config.toml
normalize_top_k = false
balance_loss = 0.00012
lr_router = 0.00144
init_std_o = 0.0
init_std_up = 0.02
Below are experts of layer 7 (counted from 0) of a mixture-of-experts language model. Rows are named router (the router's row for the expert) and show model dimensions 0-127. Each number is 500 + 50 x the weight over its row's rms, rounded and kept within 0 to 999. Numbers have three digits each.
After each expert's rows: a language model's description of what the expert responds to. This comes from a sample of Wikipedia text that the model never trained on.

# expert 54
router:442545530518507429571431541407496524484537551453521392510494438445495522504520444410502579546513432462427560488513426564512482484466451518464479575562544520483498493518505473589480539414478508542525576583498481489478453443462452568456419460463508448569542451483580516526475490507452527446487507457526461415466429521533521530463600510522442380446454480573478524397414570571437512373463
What it handles: Regnal numerals and quotes. Regnal numerals after monarch names (Manuel I, Franz Joseph I), nickname quote marks inside full names, apostrophes, brackets, and sentence-level "was".

# expert 25
router:481463561474513570482549563442502442552554525444444402511412487562464488495522432470454464436506542523526501555588540423562483477445531569573432484460542519498405519542547435608435501537538502481519455510599453431570493514434547548549480483459509496486484437588470406550558453480538462548492548453489538483596449531593474501508524576528577495590543475422447435583447562485579470473485
What it handles: Place-name pieces. Inner and final pieces of place names, such as -burg, -wick, -shire, -ington, Buck-enh-am, Nova Sc-otia, plus United, New, Boston.

# expert 56
router:405473545508635456509536522421515467511497484495510471500429465448558523509492457471494548431508467506523461562584478535574477464461557546537561543579575583435502496579512430543396565413536542465481462508465437499521538499546558570470392515447506462473575527538558530601580442537548494520471423537552437445484488524529527537491546573541476370525563451472431437519511577480507469418540
What it handles: English surname endings. Surnames and their final pieces in credits and player lists, such as Smith, Wilson, Stub-bs, Nicho-ls, Morris-on.

# expert 42
router:501435485532519471468417507476482479516456514447525501484544541591435590447551550510420597498493565586588458524565543521559483493527525471559491449573540459558471447646465383509514516461558457517521507521524570476541552505469431449604494588523409463476573447518496467511528501595488495466516492509447491583494529565432525507616509526533480513492589571517472414411449549428521552526502
What it handles: Sports leagues and competitions. Competition names in football career and results tables, such as League One, Champions League, Scottish Cup, Division, Tour, round.

# expert 62
router:512526504537480486555491566606502517537533495487505463586478537531395472451503590537494531565501526473570495539524557604534455472486483493535480471555521560524536467566521439415524482479452517566625560563398444427538425439405565618438399566422458476514501523470498529538556442509517446545458495478453463530576543502519547530545583508467547460578531508556533468399460588529464524446502
What it handles: Institution name heads. Head nouns ending names of institutions, awards and laws, such as Award, School, Census, Act, Parliament, plus closing parentheses.

# expert 44
router:360427553447461467427403432476519403476409487604457505468535476542449511592529492480458486530486504528483513501564404588545523504465475543460426451484513561511467484517542480483485543410558426506565593514457513544474458437475496586407393521435488468431571518480563475479490486459582456412496487481569453459471526591473459528537535577477485473466534524626502490509508464509475509429477
What it handles: Award results, Asian given names. Won and Nominated cells in award tables, and first pieces of given names, often Korean or Japanese, such as Kim, Kat-aoka, Alex.

# expert 5
router:530475447556498531484519487407430483575494506450586410471564523468524572548423494402464548538558472442484479457550439609515410444552478518501465607587524486529442503587484413511536570460456508492419521459442428549557490481513499568470400456537478492515576523547537504534563475448470498462473401425585523463540441547434422520473469478451549509437556457568494550485502473541443450561541
What it handles: Numbers in tables and model names. Small standalone numbers such as day numbers, table cell values and digits inside model or route designations, e.g. 16-567, SR 341, 28 February.

# expert 1
router:609441571463519542457495509549482513496523460564497480503569514431595520500482541459608532476490429479541565543507493553500410463453455480461486390532446421588511488509579529526490531457484435552613594469521578486477459530487503583562415520537447446513474479494470558548539519498503508556588375472477517493497442559499472528469537588580497527509491546489539416558377508452429581534454
What it handles: Capitalized word starts. First pieces of capitalized words in names, titles and citations, such as Ul(traviolette), Inn(s), Tel, Conc(eptual), and direction words South, West, East.

# expert 29
router:557477541451435491466493501501575500579488532461435540519567533497501617476519466593467472519520483567529459594515452461522482501473460452470523518477548480416381459572565461484509474467560575491500540398525419538488584623620511502540440552510557610467536495469582443553553565514482509447525602507594518595513528479463526509600473558518562485547553476439517476505479542475467513437499
What it handles: Final name syllables. Word-final pieces of proper names, often Spanish, Italian or Indian, e.g. Ann Ar-bor, Cop-a, Liber-tar-ian, plus United.

# expert 17
router:477520461488491425533428423546454516440554549429398573496459543481518588566494543514524387520490540444558521566476493474581501461580561459499531469492451467459514452450486549436499468556524412529556562576475579463521519516454504485463486452487510504454452612568528485560489503551485498579433466386500493517481521492415393408509481487515509530429444574555502613442536537502393487441563
What it handles: Table headers and line breaks. Line breaks, table column headers and field labels in lists and tables, e.g. Details, Length, Votes, Turnout, Date, unknown.

# expert 53
router:572501512483542511528515625520443488585523448471566536553488547615448479526493595485428526481452543511497462560500532458477484488454584505566443475527397430564440500532561552504632533465412565481570538514408421537503464530431565507515540465536580579520480427505482549545525445533477532572535437569455558483553372506473569499512494438463496525464539584536476484535450474506471577500486
What it handles: Place and geography words. Place and institution nouns and compass directions, e.g. County Durham, University of California, north, town, College Park.

# expert 38
router:528570398521554590559502543557420459553494523471586520433495448430517458475521525528474442527567469579546444491481446535469493543516596530485556483463535523569469471568550505550467481465426540540532503508573467510575531455548502515450500471577487484498531493573489404535415544456445555451384440483522434446411408602490483424492539529495447467442414564499475464474512585488507601590527
What it handles: Table line breaks, er. Line breaks ending table rows, plus the suffix er in names and kinship nouns, such as Werd-er, Ban-er-jee, father, brother.

# expert 50
router:541528403442523581518531534518491478515451514440507498561477470445417421572517591567512497484493416590540536594516477422560470604498492582446466583472494502405445497457541417544518490529476553484515533498589490404546508514454581405474495535503469557549403531512492502459519524601508561564491435554482496412563519457482422464446546534508540562547522415467435563525539563457464495559500
What it handles: Mid-word consonant pieces. Single letters and short consonant pieces inside compound words and surnames, such as Hod-g-son, eel-g-rass, ag-g-ravated, Fort-esc-ue.

# expert 48
router:558508549522453441513500520476469447472606489558538558404466491507522564608557490551583538554492513471435554546507521597404426488601534422464459471515421523524440517451530554545458411509572541425483467571492450530634572434488519405465555491458561526529479491489490495544440477450586526505588443477411490523481504482470482476439455524591500446527501549549487506477561415579475501523512
What it handles: Passive verb beginnings. Word starts and adverbs right after was, is, been, be, as in was arr-anged, been widely, remained, largely, able.

# expert 20
router:448484566544495572453554571521531437478478487471599525631546491455507528484512437470516546485577529597477499526560536403509557507454459505478437549468576523558460471548501476520545536469454491500461473443492457403431483452477456446505363543481508551489565423462485503500610506457510500542518445415462575439388438533502477499571497596544468410530560442487517411464524510505492584413500
What it handles: South Asian name pieces. Word pieces inside South Asian, Slavic and other non-English place and person names, such as Madhy-a Pradesh, Pra-desh, Singh, Oblast.

# expert 49
router:550489446560456552506535448528467598487513467555450416524461487505511479480482468506555421463519469463484483539531508466541525489494460545484586558480598568414386595531465512574521473527507507398393589495541588483538494555494490419579533461524499495533433480551409471457463529585567464459463569517518423443574404556579415596493482535554473503466507495527440487584530498536545575550481
What it handles: Connecting vowel pieces. Word pieces ending in o or similar that link compound stems, such as porno-graphy, paleon-to-logy, indige-no-us, hydro, plus hyphens and minus signs.

# expert 28
router:488581410565447434548466566461485452481548576509520556539542484449433510466406592450478573441409455453399522411469469452493534528494451503509541549537515448459452451456510594558496459510585461484639521547433505540446550463504553511490491549501495443543443511562593555477501514522466461447487545482505488410554463538505467482482471503458418465404426488576548542493522528468431489370506
What it handles: Section headings, paragraph breaks. Equals signs of wiki section headings and the double line breaks between paragraphs, plus opening quotation marks and sentence-initial After or Despite.

# expert 61
router:462439428549491566472542487499565449563505443412493453434521612385484512460478522479471430468408529489437560593585563472436516488483456524532500549402581584522534489509467513536527502555476482467393525409572433445546432501475478456531529544495540549485472468548444484408543506464538576513438590466548513500547467449555459510508435531532509451523530487471391483544563530533586593538465
What it handles: Syllables in foreign names. Consonant-plus-vowel syllables inside non-English place and personal names, such as Klerks-do-rp, Stock-ho-lm, Hus-sa-in, Dyn-amo, Ginás-io.

# expert 10
router:517482608397554560564431472534570551465523561501468595444510498504526515415561427485482458486525527476549475555611543460562453579522490533450427481532442511531437512531547480431552538572544499480540397476552504576483573506547455553538422474474446551419489454480537473533471423549553451561554471517491459523529573525558539472406502541455494482562511532488549391554548438441584427491558
What it handles: Consonant-cluster word pieces. Inner word pieces with doubled or clustered consonants in names and ordinary words, such as Su-cc-essor, I-rel-and, Ng-inn, imag-gin-ary.

# expert 43
router:497516477535453529548421435495542419489499571492467538439582548550448565514474520428450448526435574515547437476637552545486485551558501440461464440462496458436553486486508455364457545486556463437434445541469524567415514593496602522543411471504574480516534601492521452566466519502458600535477504423501419539491554498420540539460441451493540515516425541466467583515469495508494532546456
What it handles: Sports table cells. Pipes, semicolons and small numbers inside sports standings and results tables, especially after headers like Pld, W, D, GF, Pts.

# expert 13
router:556505478415537440478434518546487499520521444656533494479519546535523488435524576580560457498527512555492488596489480481582483539489462525462446576483438397484486438479424406538527436523508487479448404454494571509451563515541466504468488461594495531476436579413495507558412528539457472517478531480516545534402513416518460498420466455504516512534519374452439494398538566428509494555576
What it handles: Mid-word Latin stems. Middle pieces of Latinate words after a prefix fragment, such as exp-end-iture, recru-it-ment, desc-rib-ing, and lip in lip syncing.

# expert 40
router:447536551534611463499539544582486678495538518479430450543500469523417464515532522474460639451542536553474508549528558526425502496410571507506459530520564546483499472541536400481523536515455534438517517576550416538492516513502517393432517516520532497535436470472536498461489493547517473625443481523487510517401515433590452523485447537455588580591408507513552518532554540520510533529523
What it handles: Academic and district terms. Words and endings in education, research and government contexts, such as University, Science, Bachelor, Dist-ric-t in election headings, and years 184x and 185x.

# expert 24
router:504496523437562482508577584433509458482446425473484589506492488512605404487420499462523417439415477541425487537557480482450537507541422575508506443552549441531445535481480523538480511467518432408507474464578423530500468567417484540550499575421558594438542565430452495447512460416386545551474553522528453530515501491511506535525434511520508429422559446498526433555542502438534443533410
What it handles: Mid-word fragments. Word-internal pieces after a split start, chiefly "we" in Bet-we-en and News-we-ek, plus endings like -ing, -ken, -ming, -til.

# expert 55
router:421533540579520450447433494505628518462521510523553548477571500449517521551563440440507556497484479504384524552556508501449523594486488542506586501541608569534552518531516444566540580422426511483503503476559522571552427504604526495519548555489476496516607463425515512494452477553460482417467387457519484443483509484499494476606421455447431494459502607508474453413462547521517560452500
What it handles: Given-name endings. Final pieces and whole tokens of personal first names, mostly European, such as Sylvi-e, Vittor-io, Ronni-e, Manuel, Charles, Andrea.

# expert 23
router:502545488494411567492480496575501581540431499425490545516500438480417404438473528468491512562462528465427453445454479474506366418502453423508443533522494472537482447544463494486489474545471569512511554544495413535557410488597520518455547552580437459483517429462515485571536562519417437452559525498435567511489468545450468501499530459558503614443500547610564467558536405428502473480412
What it handles: Years and ordinals. Four-digit years in tables, dates and parentheses, often after the or a pipe, plus ordinals like 16th, 52nd.

# expert 37
router:478507545550479475545538563523524455518510557426557454467526440482546543514545514525526515505549515489395556459434519514502519493468436479460492552561502531541571515407504585582538424421535559421484594509457505530493375350508462590583441510471461465474463463412611585506523516556486496394492432511465459417561561556498524467450452541490461509530399442549478529498470480518462516423511
What it handles: Main verbs after subjects. Past-tense main verbs following a sentence subject in news-like narrative, such as signed, announced, became, began, released; also line breaks.

# expert 15
router:539513508537522475550477522475501438546466404492528536416406467538505558541471502543519551532521485555460531457433459519501503527448531522512495546479577465496494509457488510615484385416511485408410485520488472508432465531433472458450461589446507524506508545469578508487473476564529530397501491465618439433473550557429567428495444420471406449442558465567465572508444416545567395420443
What it handles: Narrative action verbs. Past-tense or infinitive action verbs after he, to or who in biographies and plots, such as took, moved, suffered, make.

# expert 58
router:551531486488491488545558474500526528497451482430490427477455485515433549501427448518511503467389568559541513425438541494572485524516436465535457545532475424464589465513528429520529483585459411509432563568484519416585443481465427500417571494473503422486513492543581504435472530591541573451528511513605501476422597535539440462457492493494473418532443555582439421460530463520446495370476
What it handles: Articles and possessives. Indefinite articles and possessive determiners before a noun phrase, such as a contract, his wife, an, their, its.

# expert 51
router:508562499512511432550430465552389467529397452457466493587550467580614507442490557577447524520448490506498508580493520565529478504580510549500444477540490384564475475458467583509524385491489585497504482571498409545556455493429560427531577551514536504492507559525514513471445564431498424584502465509487521534505501533476584435511519427495402520547539476580596466496451447555524514463439
What it handles: Time and period nouns. Nouns after in or the marking time or circumstance, such as year, time, season, 1990s, plus in place, in support.

# expert 7
router:426425500417472523524483519611441466476510590525503491523544557541490472528440419568539478491463533405535486497441551560511524522510609430518549399406471528509470544464515570487534488566517425438503446427467540492485480525540446432454560497547492424503559491481478422524515553604465520553564478456399507475484526475437535474558498507566552424502401572475509613412423428486532455546483
What it handles: List-item dashes, infobox fields. Line-initial dashes and bullets opening infobox or taxonomy fields, such as "- Phylum:", "- Hazards:", "- • Water:", plus table-row pipes.

# expert 12
router:509542531513472525427489591546406572532483554595495561511536573532506438447522415511595451426516514403516425508513592524526477569475549513577628457459561522523531629521552498452471481483472452392524453526447534432469439482521421525468421489534524418584554538542510411575461557544519439497496517462451520510423497537508429439531487607473563478525498472504485488488487430536504504466491
What it handles: Taxobox list dashes. Line-initial dashes and colons in infobox-style lists, especially taxonomy entries like "- Species:", "- Genus:", "- Binomial name".

# expert 34
router:501479502495486504453503455512479553550498488462451513482421559387486402532468470438471545556504512521515441530584446377439528484469427504425457500533495502455452491453471468468475480477499441458456526413553497430441535576523496483544562434437488521481494481568408507408522568426576488578515541573427554398542498464569423580615499508546591570532547515540462421477471450586481566506473
What it handles: Syllable pieces ending -i. Word pieces ending in i inside foreign names and words, such as Neolit-hi-c, Palest-ini-an, Mak-si-m, plus hyphens and numbers in table cells.

# expert 21
router:538490507449542509515590484568497469438496506424561478508472469476533467529546442494486570546420435451538502433479492454433438562391465493527532437514548524489528527449515512573578479409516497544538525572409561471613489450488511540456482524503543575542600409452521545555511564564527552556547476439549501455551423517460603475464493476423463504408552453518519545500390424568434496424569
What it handles: Prepositions in, as. Mostly in, and also as, on, during, throughout, heading time and place phrases and sentence openings, like In 2015, created in 1937.

# expert 32
router:531511478528477538435533509460507493566545456412447443549404423466481549475396515430397531515526518464639526558512474572490422447425532497484525513513453550399499511533512479444482477443503577507515483557430516466435537462543536543487385514605530399522572464587421458417477481413517523530487580477541427524480528490510482435458549550571432406508488471457478537530507564543461528498474
What it handles: Plural endings, team names. Plural suffix s and endings like ers, ns inside team and group names and place words, such as Sharks, Rams, Democrats, Bru-ns-wick.

# expert 45
router:550482557544521505602521437442474587436453443551631514545492597503436455516545555494502538516536445495475439412471474393557502564481515486535533533518473547471550546477423557468411397452440481534523514517514472476507467443463590505486436458514467460471572453465577537566567469453558424509576492473459482442520588554386506501542443454463464523471488538564438473530536477477477588487609
What it handles: Prepositions linking nouns. Prepositions like of, by, to, with, for, above, between following a noun or participle, as in above sea level.

# expert 19
router:440524463494484532517496491407399597474544489481563542401507501617436429507476554486514454494540538480516497516582494452556529561472533545509487479541421478422567490542490467518649543506454518573474513538491561448479532421456500437457486508580490442507510514548553510533437483485519546506593509486505498608518571456363422566466459469467443546459444614531540525468522387500499499537573
What it handles: Units after numbers. Unit abbreviations and symbols right after numbers in measurements and tables, such as ft, km, kg, lb, st, t, and billion.

# expert 16
router:514442489461497619502558452521538475534550474465503433517543521603415539543531571575587540554550544479549520661453529469449605536577433409575447551439506482529484536503514574555480528560522492541529498489500524493527475422505559436580498467505496548500487496529459482551451562477477499476500553509557415565502560496490493483377499536508413436473532452387474529595496430440515475560525
What it handles: Word-initial consonant pieces. First piece of a word split into parts, usually a short consonant onset after the or a, such as land-f-ill, recon-f-igured, Sw-ay.

# expert 33
router:535453471503479449439477394468564459500566434493546532556517532396495508518487531510515518544470488547437528562533508477586572429497562494404522537423439567608490449508553565539475482548525531485477509481519469563485515455521451386560562483426586395491459545530520495425523531408547573565395586505488524561455492432520474501472448440550511394487523480428508555406547475473494431475440
What it handles: Mid-word syllable pieces. Short syllable pieces starting or inside a word, often after a hyphen, such as emb-arked, Val-ua-ble, spe-aking, ju.

# expert 18
router:498460515416576567549478470410452486578460483517580518452519554439480484464590393455554568544455450476455470505472499537457511528570533422481451545532494497595528489490531551555427530440554497452565497469475504566567442543493547498452561517545491473445529559496525478539545558569483483558517536408496449438524406549439528434462538470470494555477514449655433551388573467471458398496507
What it handles: Numbered list items. Item numbers opening numbered lists and track listings, plus blank or numeric table cells; also sentence openers such as, These, During.

# expert 3
router:459543479504486512547487468456480432507518452509504595474461415443598474519525525520513424398610476584504389561430494502559544464517522558565515559540502429522520549581532458581482422524472493544486422467587495516484518501582479421467561405538490525507430534450534512516457443487512476459477522487534452440419423500458567502479520432578414447487519556613581466473563509496424469488404
What it handles: Descriptive adjectives, word endings. Common adjectives like small, large, black, strong, plus word-final pieces completing short words, such as sl-ick, sl-ight, bab-y.

# expert 47
router:415526433523478465508478437537512565430497476555497570442479552482581456460485509563571461498645522470582508546548463493518557466511525549510514517586538505504453514579488516486558531507566451472506438423442510417484548488548435509540436486547514455450442448363588417509476441428560436478463545598538490538416528490496506530520512485478532525520559400457540477487555455362524555463581
What it handles: Inner word-piece syllables. Middle pieces of long common words split into fragments, e.g. cy-lin-der, ro-man-ce, aggl-omer-ation, reloca-ti-on.

# expert 31
router:571525501601450400508453441460483453531461417487564524531464499564530462493513484474555536480386481431411601471411537461455532478538470564478504561507534505471524441401516569544577472451468570553475397512475509395580520504460506491513501429462491401500566491471504585419498512445394537563493513473541468502463524527526519556496555528462466437565507528580511525478563465425399425524553
What it handles: Pronouns and connectives. Pronouns, relative words and conjunctions opening a clause after a comma or noun, such as he, which, who, and, but, when.

# expert 46
router:505489513579480579474473560533440569578469576501523471547460450475453429440483514470513569484557438457397537513496521596530390435546539448466488536585578540556499502544460424595481539527402532482508569529413447520444431521556470560546478575517474476428447476483576481452485535419438506548581423460523540526495436496555531510434503550480505556494509533598591520500526409581459498472538
What it handles: Years and closing parentheses. Years and their final digits in dates, ranges and citations, such as 1889, 1942, 17-89, plus closing parentheses and commas after them.

# expert 60
router:509485478456520539473512450508496520451492424510539425586542475540434490525543404561487528480411433452534533411496541508469494461505472437532596572538595490519435457538565506551441458477406501579577467516487449464518391592537419448541544418458524515494473470419432573544532550512443605528531497504567381467524503577505550488551538445408541563549457541447444505496481556555488514552470
What it handles: Coordinating conjunctions. Conjunctions and connectors joining items or clauses: and, or, &, nor, /, but, without, except, including.

# expert 63
router:515503391470542443547531508585543588470447512453384523531502467478573481447593492443531441549529445536588474615475491441446512428579479496468541557505483452505369435524488460569450461433592468481546471460528484451534580503500536467540541462543386510459391503474484521489517538589520515476466536506571512509580497512490455485565544551591478567571537542458469512546412456464497464549491
What it handles: Inner and closing noun pieces. Word pieces finishing abstract or technical nouns, such as pat-rim-ony, earth-qu-ake, mechan-ism, plus whole nouns like decision, method.

# expert 36
router:474527595541512521523485559527533428497542442458420546465479561457519520510509523481448483450482511522488467581545594487541461485545521535539579516461506497475544516453549466413572487602528506551474534350480412453386514498444532638482498532566515583435510422475561405484508424524540526477560576562597505478508484422461551507559490441567453489545572509518514495539553577506567543531431
What it handles: Foreign name syllables. Middle syllables of non-English names and places, like Ro-ja-va, Gu-wa-hati, Sha-do-w, Al-Q-ae-da, and abbreviation periods like "No.".

# expert 8
router:476434494435529534533473517421436568525375489525526472454588463560464442593453532438503437472445458421423553529543483569530453491443437536477490578561496457482552513514455513441540585456483460537470558471439605574517453466510508510584465423561475392498508496479574489543464488522586551462498550487454468515483487540389432565451495447452489475499441430463542463482485488529403570453600
What it handles: Chemistry, chess capital letters. Single capital letters and short codes in formulas, chess moves, InChI strings and party abbreviations, such as H, N, O, Kf8, (R).

# expert 26
router:594531547395474511595540433443505444478403502552583535516585505465519499537481482509526522450489473537480436491473499443521619504524456469461506404515480523579537511421423569542501520514578495397588458484487518590559621532522596527542479511495559542434551545489519557528502445492405572516511423533508460431497450542450495516511479466409518522470496504551573525536412500417511406514547
What it handles: Sentence-opening prepositions. Sentence-initial prepositions and connectives after a period or heading, such as In, On, During, After, According, Al-ong-side.

# expert 27
router:567416533484519401485436399451572508467473450525435558453510614449410496544567486455476510522456448450579551436521397504484494582450527544516533465553447542596476563514516586466480591437394536531552569531488437497501490502472544532445462540548490487486608471556458542538443401524518543473519423424462464473440542477563450473549514420473485517506533599512552526523470519475497429485492
What it handles: Name-starting pieces, for. First pieces of Spanish-style place and person names like San, Los, Santa, Rod, plus for, with, by, Sir.

# expert 0
router:580537488592481550426526461454456478534529421478444475469551465416431468586495499470474433529464506469525410510438464517457533500570468464498499453507434548547506437524446503507415434524440433596500568548410504486588472452530498474424555498567538477488548564448457482499500511541406430471460524453448388421425447486438368504446508467461480491557476496571449508529511449513425382545493
What it handles: Quantifiers and numerals. Quantity words and numbers before a noun or "of", such as one, most, several, each, every, two, first.

# expert 52
router:448471544484583516560533530612563585429492475459539521509488469462465453440463518456500521546457459541501469550555569447520492488559575433479451454422482600561464436534487446531517449453531458467469482496512425419519548535438508563553496519426422511457546504490462558487560490566502495570419505542444510438482561589471415459586511606466594541574473585462483441455514509503591377512494
What it handles: Slavic surname pieces, infobox terms. Pieces like vi in Slavic patronymics and surnames (Nikolae-vi-ch, Živano-vi-ć), and infobox or election words such as Succeeded, Coordinates, Turnout, Candidate.

# expert 30
router:484498552592510536518561469467520531455422491525461516474617527496438580467493467548504429522554498533549557493488497469459439560572497560508489552539481630508509562568470386550447446457530432545441575561496438521503428432485414474452513521492468500515464502495523526396498479456530456432509513484528417424487472604497530499573519554466482496468518531618517512442589449530375424592447
What it handles: Medals and plural endings. Sports-result words like gold, bronze, silver, medal, competed, plus suffixes completing nouns and adverbs such as -s, -ly, -uted.

# expert 39
router:426600521520423491514523517422414473460527493496584466456441522587582463515597518549486526462519570511532563465542546470517432545550579441499506371546453507401476570478558440539550538521392539555461530466461522477429458474498507482452546512417543429544481538534476530448414504431550476429491542429545568468539587511432448529570540464490523561446454585514525569511543472556566506519495
What it handles: Punctuation between numbers. Symbols sitting between digits in tables, times and coordinates, such as colons, en dashes, degree and minute marks.

# expert 59
router:581558486445496538466465431435461498426551435508516458520542472544487483530512480582522536476496466468533565432470558476453516432557432484539542515521546462463462443517510545516434411467389519590518487470440431503557431586556442439529551474473529481519477457425423531564543568439417670561554483522591423533513411544551502504526504410441497605504479544473492499544482508525451546553457
What it handles: Coordinating conjunctions in lists. The words and, or, but, than and list commas joining coordinated phrases, e.g. life and death, more or less.

# expert 22
router:581466469474476466457558555383539456475482560586428448451459412546522456492493547476552455580469425517502569505494486511507445388497460537489530501510465563495485559569480539387463577471468423498605607446482501503481481517440589604489493577520553497492599591470558497427545516479469597461510497415567432429490564445533470447493460463516425523433519464449482514530477492491483472459467
What it handles: Song-title words. Words inside quoted song, album and film titles, such as You, Love, Gonna, Get, along with common function words like of, was, on.

# expert 57
router:454450431486495488554518455489482420425552512504455466598530518496562538420536454456506459423526505479480457618533530449585513437510530473536494458535470460525430512545446552554449516514478507470548406479559424463561484437579439559609535471539547474464501445529448488492534509485555528445472481642572500562479540567539520560542531570586463451566539540445507443557452579537521406530392
What it handles: Consonant-cluster word pieces. Inner word pieces like ver, gu, uv, nt, ff, often in foreign names, as in Etche-ver-ry, Se-ver-al, Se-ver-e.

# expert 9
router:508499537539476555448487532450517451619503497413487567452486456555379519448443607519458413533504602529611460563477479533584447516426509529515507517557493553515498474623466392443436554508549462528524571545471491489493467489445555487456442507519493436556544457560512491542570460471524410522552496403545399469575522460525535474542488527486465524542519533511490452449443590501439506497397
What it handles: Sports and national names. Proper-name words in team, league and championship names, often in results tables, such as World, National, European, United.

# expert 41
router:485599557510477570484528510520459446596512502440560440480552496541514502524459456515477599450523455394454487537491461435520468572550469504479434493615499484567447514461462467508555487461412551435578507551513517540569500517537596566519484458481477435434454583474509487481632450421513550473507426423470608453492447556490536559479487464509521560460523537639582478408454500455490483522470
What it handles: Date parts in narration. Month names, years and punctuation right after dates in chronological prose and episode tables, e.g. On 9 August, April 28, 2023.

# expert 35
router:503466502399507474526614505504560470478547382541614515485552417494435443476598454507437510493479552514423505536570446487486412491534497541495477482498496480564446558445563507429432495508603574581535611506408479465552457566528483499490447548554493461505540500501561586535439478514531500439437467473480544497487451529555467555538477530545427530484505462602586578463477448402460481426504
What it handles: Name starts after separators. First pieces of proper or taxonomic names after pipes, slashes or equals signs, e.g. Sher-obod, Bor-eman, car-ibaeus.

# expert 11
router:469525540476517483518450456427528491511488434496464541482514422550562474530503498537390500535464485586534443624555476389496496529577562601411552494524516464595452512487555526426479529460465486424537495412532479506388422522435440522417560537534520596436563517555416522540557516461501513562582492485581563509532511431444453487541484436572478530577505467470462417531512446512573477518488
What it handles: Mid-word romanized name syllables. Second syllables of names after a short capitalized start, mostly Japanese and Greek, e.g. To-yo-ta, At-hen-s, Isto-min.

# expert 6
router:519599510420451564615523551543506490417447567452537477445466550519480575536536527485496500522531500528456552474647483595526473562546502422557408436538586539574549509498561533553516547465404475468483563532512458505482506493579459483473547546522520437529504567513525517479425503535480511507511529496494512559501460493536490598444597361508525585542511577577593517494520456495503388509474
What it handles: Years in date ranges. Year pieces inside parenthesized birth–death or date ranges and taxon authorities, such as (18'96'–1993), 19'05', Dejean, '18'26.

# expert 14
router:588495558534452548456462496527404572409403530556550530476505551509444435466578438513564439556517560474519467508522554510451475557511536437505489399436455565459598570547539464373473473476476533517492529514440468396481436496513450507446447471485515426583453481539428549529446585536491457560578483502420532517474504521501460545567448578556537531524455527438554523469552422506473575430542
What it handles: Taxonomy infobox structure. Colons, pipes, equals signs and line breaks in structured lists, above all taxonomy fields like Phylum: Arthropoda, Suborder: Polyphaga, ==Honors==.

# expert 2
router:514463520396435446581587442456510520515535371524450501446534485497461425501499533530515601443421460476397467536514450581548507519447532567519496480527570490402448525528559536545449485521534575559588532554465574539586412428461493522488454516596428536487477491486537522507515517521539620529461477460551559441442445453521513525486460487423521498418520511589485490493476514530485526369464
What it handles: Word-initial noun pieces. First pieces of nouns and names after the, of or a comma, such as Pet, art, court, Mad(eleine), car(bon), Po.

# expert 4
router:511529506582547495503524609413532511532503499451412500461460493451572472486495471525475545505466481574597535609506521444448412552455510589531592415485564540424512591524423462467515487473453520446442512417548440547517613570513478456512499473499553589450551452583471470508474444476503538539482510522473589525539496396547514578550436548577551558544517485468473493575570499523546587543507
What it handles: Place-name middle pieces. Middle or final word pieces of place and proper names, especially English and American toponyms, such as Sal-is-bury, Bud-ape-st, New York, Carl-is-le.